Below are experts of layer 7 (counted from 0) of a mixture-of-experts language model. Rows are named router (the router's row for the expert), gate (a neuron's input weights, with its number), up (a neuron's input weights, with its number), down (a neuron's output weights, with its number) and show model dimensions 0-159. Each number is 128 + 32 x the weight over its row's rms, rounded and kept within 0 to 255. Numbers have three digits each.
After each expert's rows: a language model's description of what the expert responds to; "mostly gets" lists some tokens that are sent to it at least half of the time. This comes from a sample of Wikipedia text that the model never trained on.

# expert 35
router:150137138131141110086137140111073131143106115050152129151102136120154090087122121135147109165066125124093106129167103147089060120133153136155080160078115179154138201109073089093053147135146133152134141172123128057128156127117108130119118161156111157119087122178121082122084101188092121056102155151142142144091049118107148114187157134110166156130148148082105118156104089183106121135193134115131141074143116100146168132164165165115114108156093178187206131128137183134103080086117174
gate0:158146184124054123126160090117098124106089105126088118153070141084136134189111149174104107119154125131068190139109099155110132110125168148181169116199214164194084123183094126147091097110138113154180121094149093143137131120146114087144151115115056154156178095156153152128205127128105132069132117132107101141074130109094117110153119117154110088149143096083117135092155165186130089160085117112119094107098186118116154107145087125104090126136112133118118155168149179170204091080085133
up0:183157122156108157111078187126119144110073176153077090173102144123119116135147109137176142104165123105115165159166109169164135139105126130059128150169093128119108168179159169120187139131130106105144175139160142125131119149175132076079099131137181151176116080127174146127132125087133152062137150131138135192089183100066090166181093110140141143108100190066139153135132139206092142123138126117132127143080160126053169138115117126080106178182156116088141174135146132114136163129145214
down0:130141121109123108134116148140153118140072136192125133107142138131108191148170099114071163134118118143147096101150151127192133145059099069171219110131149123103187082082136113133185108067191093120075115137171106180109153102131138100140183142137080164109140146143157156101148206082118129128125090121140150103135141101143117164117159149103070010086137187156161133108140128090116132157171130119116143150031133122088120106138129115135107096109158130088116111115153081166148151166098112
Auxiliaries and adverbs. Auxiliary and copular verbs right after a subject (was, is, are, has, had), plus not, also, again and -ly endings.
mostly gets: " was", " d", " are", " had", " were", " has"

# expert 1
router:152093180066101174128132145112095098161128127113135076130134121114164099132100123151098065151081062092097131131118064108137079158161133142182124104077158133155159164078155136104101148213101072154102087104096115092093162150128043121076179182063145157094140142127122104142116053129070136119110164104139093177144102115143137081145131095092159126139113122133133127145095112136113111095113159142087139130164107109137220135114147157125093110127112128181203116114173172160116151098083142
gate1:206176154134112062113162118151121121122111114125084132095042103137148208139121129092170153151142152141119124129160105117134156105130112178124052116088125159069158145154141055044085123122138120105143134133163130103190096087111126067084211153097076122089099123098117128097103143099127097109053079173163117150102136175165100138109165131067125120143137156064133167136115104129116132140130114133152110129162146168130142066111119162142115130175133185187158118109103101122075124104137127
up1:094195121137106096096136131160151151112109099150126137119084084124097153104140112118145137133136144142085130101183124125162102098175121166099103106118107111112189179124118070080080140160129131117094140101190099186136125148125109117092158155092095111097122120125047102068119132126152091015074101113141110120114111216131129179056210100074167103140135160137128140070156153104181117114151182095137117157129111106118119118122129146155072109128138080133161069133114098095081151078165134
down1:159123136121176099162142115141129151138144118105122078093128120087116081140140150115158141127156180115188145127142164180159149121178156138102119098180085135152177143125142157220169084044083111073152209161064129147080103150113135102144124138132126127166129114101176107137102137115135083101134099109084131174128163145099145085111158198110132161078064079116182149123176130112094090097197059188112144124118113131160089118076133118161080142176140084150119165112104120110103147107143104
Opening brackets before qualifiers. Opening parentheses, quotes and M/Mc name starts after names or labels in lists and tables, like Population (2016), Panno (Argentina).
mostly gets: " M", " | \"", " | M", "(", "\" (", "_{"

# expert 60
router:151117145120086121076149166107099176157127095099152122174107139122138127062111143109097095133122105080134180143104099138048111182179178098170160156102111129135197151097096126084134161218144119158094196150125123101130160137145072117112120176108130137116130136098170098183147029140123092103137140130127128139103081165128174074154149102085148150141126113109144114148079117150104128114199122115114102083160140106132203124112143190111098081101132158173172143136178155098098065120100110
gate2:116179126143080085106075141139166152100130179144118136134126133111185064104101062153123135223119135098117140127136128081103063102148092126141086198129144120124121122178113172088087154097140067100093167085107160196184112097146148114137122090144104151101135138200109153158120174116174115140128175118172087146121135133164141081121131136103100113125184134036054126126151167106138098079169122141155156094140095104100132116138156150074102159122152133106149111097138172148098139094067094
up2:125111150148145181117089147132109115178128107159137145110102116145121072082072162126121145161099125138091082144133117096149094166132166158075113107158103061130123108060062113103137109124131151164058111113039101154097088136151165122099136105133113182109110105139066110196109066130124119141140120091143146155173096130135158094161127085137120135079178172129165135146142130109047166116129073102136155080212078148091093178106100129148140082188154145119117144146153153201116120082109126
down2:118109168111104104076087139120161150072196156135121200155138160094144120152137109155152088111097073150137129145148068077081098076154126139190101043091100116114200118135196153118109136110139130141144125083140117176138133148124166166153077092156091083111165149085154165078148109092168113156127138159122156134149132142170097156182117164068126161141160080115121170159107149162181116095129150050117114090110115095163137078170164139153155195120155154133118138118097109142190121125093125
Single consonant onsets. Lone consonant pieces starting lowercase words after articles or prepositions, such as f in feeling, g in gangs, t in tears, comp.
mostly gets: " f", " c", " F", " comp", " sp", " G"

# expert 59
router:154086111165131142130120122173090143123129096126157082199104124138135055112156083130100041146079073095156128132079121121137129200151174113186110139093079115127114181151137134111066149165161117160086139154101070049139158085159135079071131194117142158135185066144147094153114085125095097110110100115162119148130099104121149149191138152096182153148104147138107091143078095161118134123140153101113142098131166129181163103161161128101097116103121121149176136167159151121062103126137171
gate3:188137098163113126128150141135064129088156147144128189139114146127143119107191130125129116083123110081135155130145156140111067118130179081137104193133133185158146155029104155130123125151149092140144088054123084121115109091134160128129145114119183110127185091120098075168142073085068172139060086073123138109151169125149127106160089137101146139109083155135111091052096110147126077138166133133056107036161137159108147139137132164094137108097151143124124110158107100149086176133136176
up3:144168158140115155081203161119103123081110101090214132101136133100199167199127171104059084090092162120124134161153155117113144117154137169146143133148168150122104132058139126133109157117139135102117156063140101111148150103088101127114123130095174148130100129125092121037165124123080148114083160116166171150109168058145153181124120129118116155138134086148080123143153112148164077129169150170079104062106081118138103168140110137080157113150147140126127086123124099154052137216123128
down3:101144106110127201093122098123082179094122129129135137146058133130048141167081151101154130122086149110076112195180107126154139148175122105177096122137091171162196123120158143161151185088109144135129136153138171128145112166180077154093108102115083130156095143129139124018102160081142131106137156153128099177118065100122072098124065100082126144081116101144109167164147141141177085122110143163107139165100096128111074143133124140102166152106129122171132167109135099202091125123080145
As and prefixes. The word as (as early as, as well as), by, under, and word-start prefixes like pre-, pro-, le-, art-, often in species lists.
mostly gets: " Pro", " le", " As", " pre", " art", " eff"

# expert 53
router:132087174141099155091155151133082139164161135138141101141132140162113152103097094109121082164114068090114111114080138114109072160167119125187104116098088155166182168084123137133078146161110112181089112123141107077115173116161078106085130144081188167088126133203146132118127134115051101145120120142117131154084087097144153156169120134124145115160124109129118097160102119146122095120181124128079148095176102100148191125111151124113106085106079121187178146188149146184085092045059181
gate1:113113142136111110173088127097100124148146021162139114091171164107140152107126150152100150116171118204127130090117111188121132162113136129185061175158153177128064129147118155126099137150143126168136140104133141116185107178041106135059139167134127129178138143097106140134157132132154112104148076126067149081076145151130126105107163155128120130134176164145171086184112154156075092139141151152116132058108216121141098043121131107091084116149099125116156164131102126167130105168100091
up1:144120140125119165135113133085110100082159127167081152131102107156164150105137131118126109057175160072108145147144114136072132192114109094174034146130196122085122118143158107126172086129148127168082130152086101160145171113139134147077130175132136121163153138164137149160144104111090199098110096178123098111100157104163056114180103112123155099114107163088120170111199139075092188113119118117102131137106141087108175125149142118142131139191105112160119110063079159118115143158068038
down1:121090163158134079112122159116115134140135046108129114109125130157107103146177085123128130109129115151147100081071169120134167041147151149114185129105063130157171087131088147130052139099146088080150119131136134103102118137150111204131054093130079095111126151139111113117120133172121129138161132154104144161070140132076184133112185168098107182158172149156156137113112145163084108100161123094129160087153092140099129149110094095085198062091119132103219145113166104132097147110197139
Clause-linking words. Commas and connecting words that open a following clause or phrase: that, which, but, when, where, after, over (over 300 years).
mostly gets: ", but", ", which", " when", " which", " during", " where"

# expert 10
router:143146132097130095107112165156101088182115138060137086117098081118126131106133095145072115113098079088123169085163103094135072141138176106174145162054052166136143171129106151106109137144102123153101158117146114093101200116141084128098152181087125169054108138111100175146125087131110103094131143128137117110119062080164159124143164077085123154163101070144109143167076115167100112126159124127130119127175089137146196099156130166073070155143105167134164118177137125139111046087102132
gate0:145131130155139133110075171154175079193104183209090099068235129086157120109119091134135153183090095136118087076203124144077139124118112170112155164149092164155161130165090069156109118091120191116118217090093112151152120141089101137109156143097119155128075090124103104118120125165138135137128144089145129189113133135055152138094122117085099193092082103115148103089118126146135144167092129125099137094117109102146137148150089137080109146165156137152149114174129140106089110126088128
up0:159159130094155114130104177144119091215175098146152101136107065101091137115119128138175158118102153183142114124134090126148145124154160098108168103073142088138180062175143122153113140086099151143171134169133154089119160121129056138158139115161163170087104125138097135163105083158118183099199121148158131151165138167187103125151105156070113129141157108135140138141190149165094142144116088128116163112091134188143140103136102094031054166124096157092144138173078147100098148115160061
down0:136134087132142146123102112093147123134122139189170149086110204101200112159122173190108134162114167143128135147169085118107137118090146160057119043114094100103087116143139129085080145089106109109137154142102126170145143103161162094124097066051171108147079137146164129075155172093162135163194144111084130175135111118119119121153145160153140112086073120130101148192169120163125153089141128173089055097155210117130133169133133140066113099161168112097126105146108099099118116116154167
Periods, N/L initials. Periods inside numbers, coordinates and abbreviations like c. or nom., plus word-initial N, L, Cl, fl pieces such as nerves, Lights.
mostly gets: " N", " n", " | N", " L", " Cl", " cl"

# expert 49
router:139096166129097154095119141148074094175126093136160112134158127121133114126089135154091137161060122093102115160092123130096111203155099136207117174058076155138147172087111114097086150165184044142076098124146065107133180149122063136092241147149124142125133099187100069104118102100090116105119120166139128123124113125132178124146157098082142138138111096131106126175116107163150137118132100126076175113215147119143149123157144140124076101143116161144192100147119118139107084112118147
gate6:094134135145143126113127108132104143123125122100115131159123170132130133220106138144092110131138110088128133120192165182138141096182155130132080072139130164119136086127098113057079050062165151142050132092148112136069130142077117085114150065132097133094165117153098097201125165127147115101155110124126078162123106168191172179177097126127115114087071160128097081138154082112099185111119130110165153086125156140153086162175152105080140143136152110118170166134129085179114056124147105
up6:160137094114176163133098114126172133167133089160148057136121092090149110090103141112154034131085178146076174096102091098144113133147122127105086113100180137124145104127135185133142115094150079097137124138120161164072105170128101108092135183139159095136170114182159167093116133105161098122144120108076106187081096106171085090150108086129154167149067124059045101173142124160174142146148126114144111126156092121144133171114172130066131189154126117118131126159091118078086096134112058
down6:143052150115086133101112145155157106170165128128163171086148136108092113165137183202118064141133150132116113119140130042176195187144121184142111090120113104125135192130093115134152128094128111115090066179193136130083113134118117105137153107146114094122097130130155129142144182119153094105127080102094052111124083086179142141166079138155083177119125106134160085109084123046133124089169183161163103116113112107118087173094154114073131113152123101088141145164167099096088129109160130
Verb and noun stems. Whole common stems taking a suffix like -ing, -ed, -er: design, play, lead, mark, work, as in mark-eting, j-ump-ed.
mostly gets: " design", " play", " head", " add", " lead", " pass"

# expert 12
router:163092158119115099120122144105089106134102126075165117136084127152176143117108106176088068118126141151086112086124085118132096163180141149149134179115119133103193177132100126142095185119136126180075142115139122102099182141169131094102129174107177121107125117201116093136087105103078095095120127157152161124077101103129152099144160103108154155128115103092114080143149078129122086098149162088122160128170142195089234093168146156112103096097098142161201152167157142140125051168142197
gate1:133157105115135144099133098095107144159093114145102081140136206107168084108142108072144127114130125129139102128146122047123140164255145105157107165118128184219118133168091112146140148148118154101147127134127090116120126091142133156124144122119111117150069152117171075122153121142069171158161144214174151147109141080191139144137121149137082116127138146114118117167099075115136191120149149133143074149092071102143134106152133099120144151145179150144116168135166127135082105226069168
up1:125094066071130130063172092124149104163076143117053093157152176092144111102134131126149126098104136130105151145162145103157139163144113096086077122108148147167154115148140120143086162127165125129141113126113108139105177096128190150154105142126135097172084122114122134061157071159103203113148177153165213139101142127193120104124114106082140131126118109186161106127088048139185222115159141122155096169096081141161206104155158105096132116160176147124127139120130117095098146135081159
down1:169125102139126062136161111145098134135104196080150123132157124126127178168098129097100121211101138166131112086207139163142161120120123141065124169149153093148180120117160139104110092109099111132099174141149198146182144088172166108185121174108150149166126173169126163135146153122152130134111110149132113150129171145065063156124175143139132106104114140112202105134186107175134163140119172114121113116070130085149161152104170093119121125230141157059075132169173169135158135119134128
Sentence and cell ends. Sentence-final periods before line breaks, table cell pipes, and == heading markers closing sections or rows, such as land., ===, |.
mostly gets: " ===", "\".", " ==", " =", "s.", ")."

# expert 17
router:123089148117075102098133146110114146158121085113187063144105110176171115103093113138087097140122114103092127158175134089116064187180152138140119132048124128148165116090117138107105093192114080160108109113101077094116163122119114095108200126068152195105096134166102087161127078155121097117108155146117127184075100119136190102149177094143158179169127123137126143099055118153128094088148146109114142140144115160119199118171159129084146098095107112155210124150154159172128128098111178
gate3:176090166195085139102115124146121158170110129122140042135143173148108087115154147115134098170141048160197103109134096154157127153145140156116142124061085157122107116141098144157104124127140148140140128125104072097155162139127181166162100141115126119187125120170154180097113156108151109200148125119132071111156058143159123110098076186111158011153128153118138119113156115091102116139144148118159096130081110105175119137150139096135167164147194073142076113106090190115140124123108070
up3:182120139097081131132119175098172110127105114170118110145111126112074108178108167107074118125097066122123102176111061140097116155133126111073140095098128133140103139121107139138101118098137109147168091105156140102163203086106173135188145107138180160136174125143106109071129104159091111122136125113120070158156087205200173089048170152122076145212100139114136097151124114171112140147128137128171129162089045124132139134095168127138158185158177094096128159139144166156096129110081094
down3:142124064132092122165125171129110093156082103097097105142123185058147144133130097153089116111186096118121124102119103131124129109110154164136113099130118124149167088045179142169182085121092106098110090143119065180181113137132134200127174107078178125145119084140121159121077059141093103182063135184199125152137107127126141138100140096090170128119045133096157148130141161118092143115164114114158061194131111139129129124141137119115094162106149095129231145149146149143154150150132132
Space before numbers. Spaces, parentheses, pipes and words like in, on, the, or month names that directly precede a number, year or day (in 1986, August 10).
mostly gets: " in ", " In ", " on ", " the ", "- ", " June "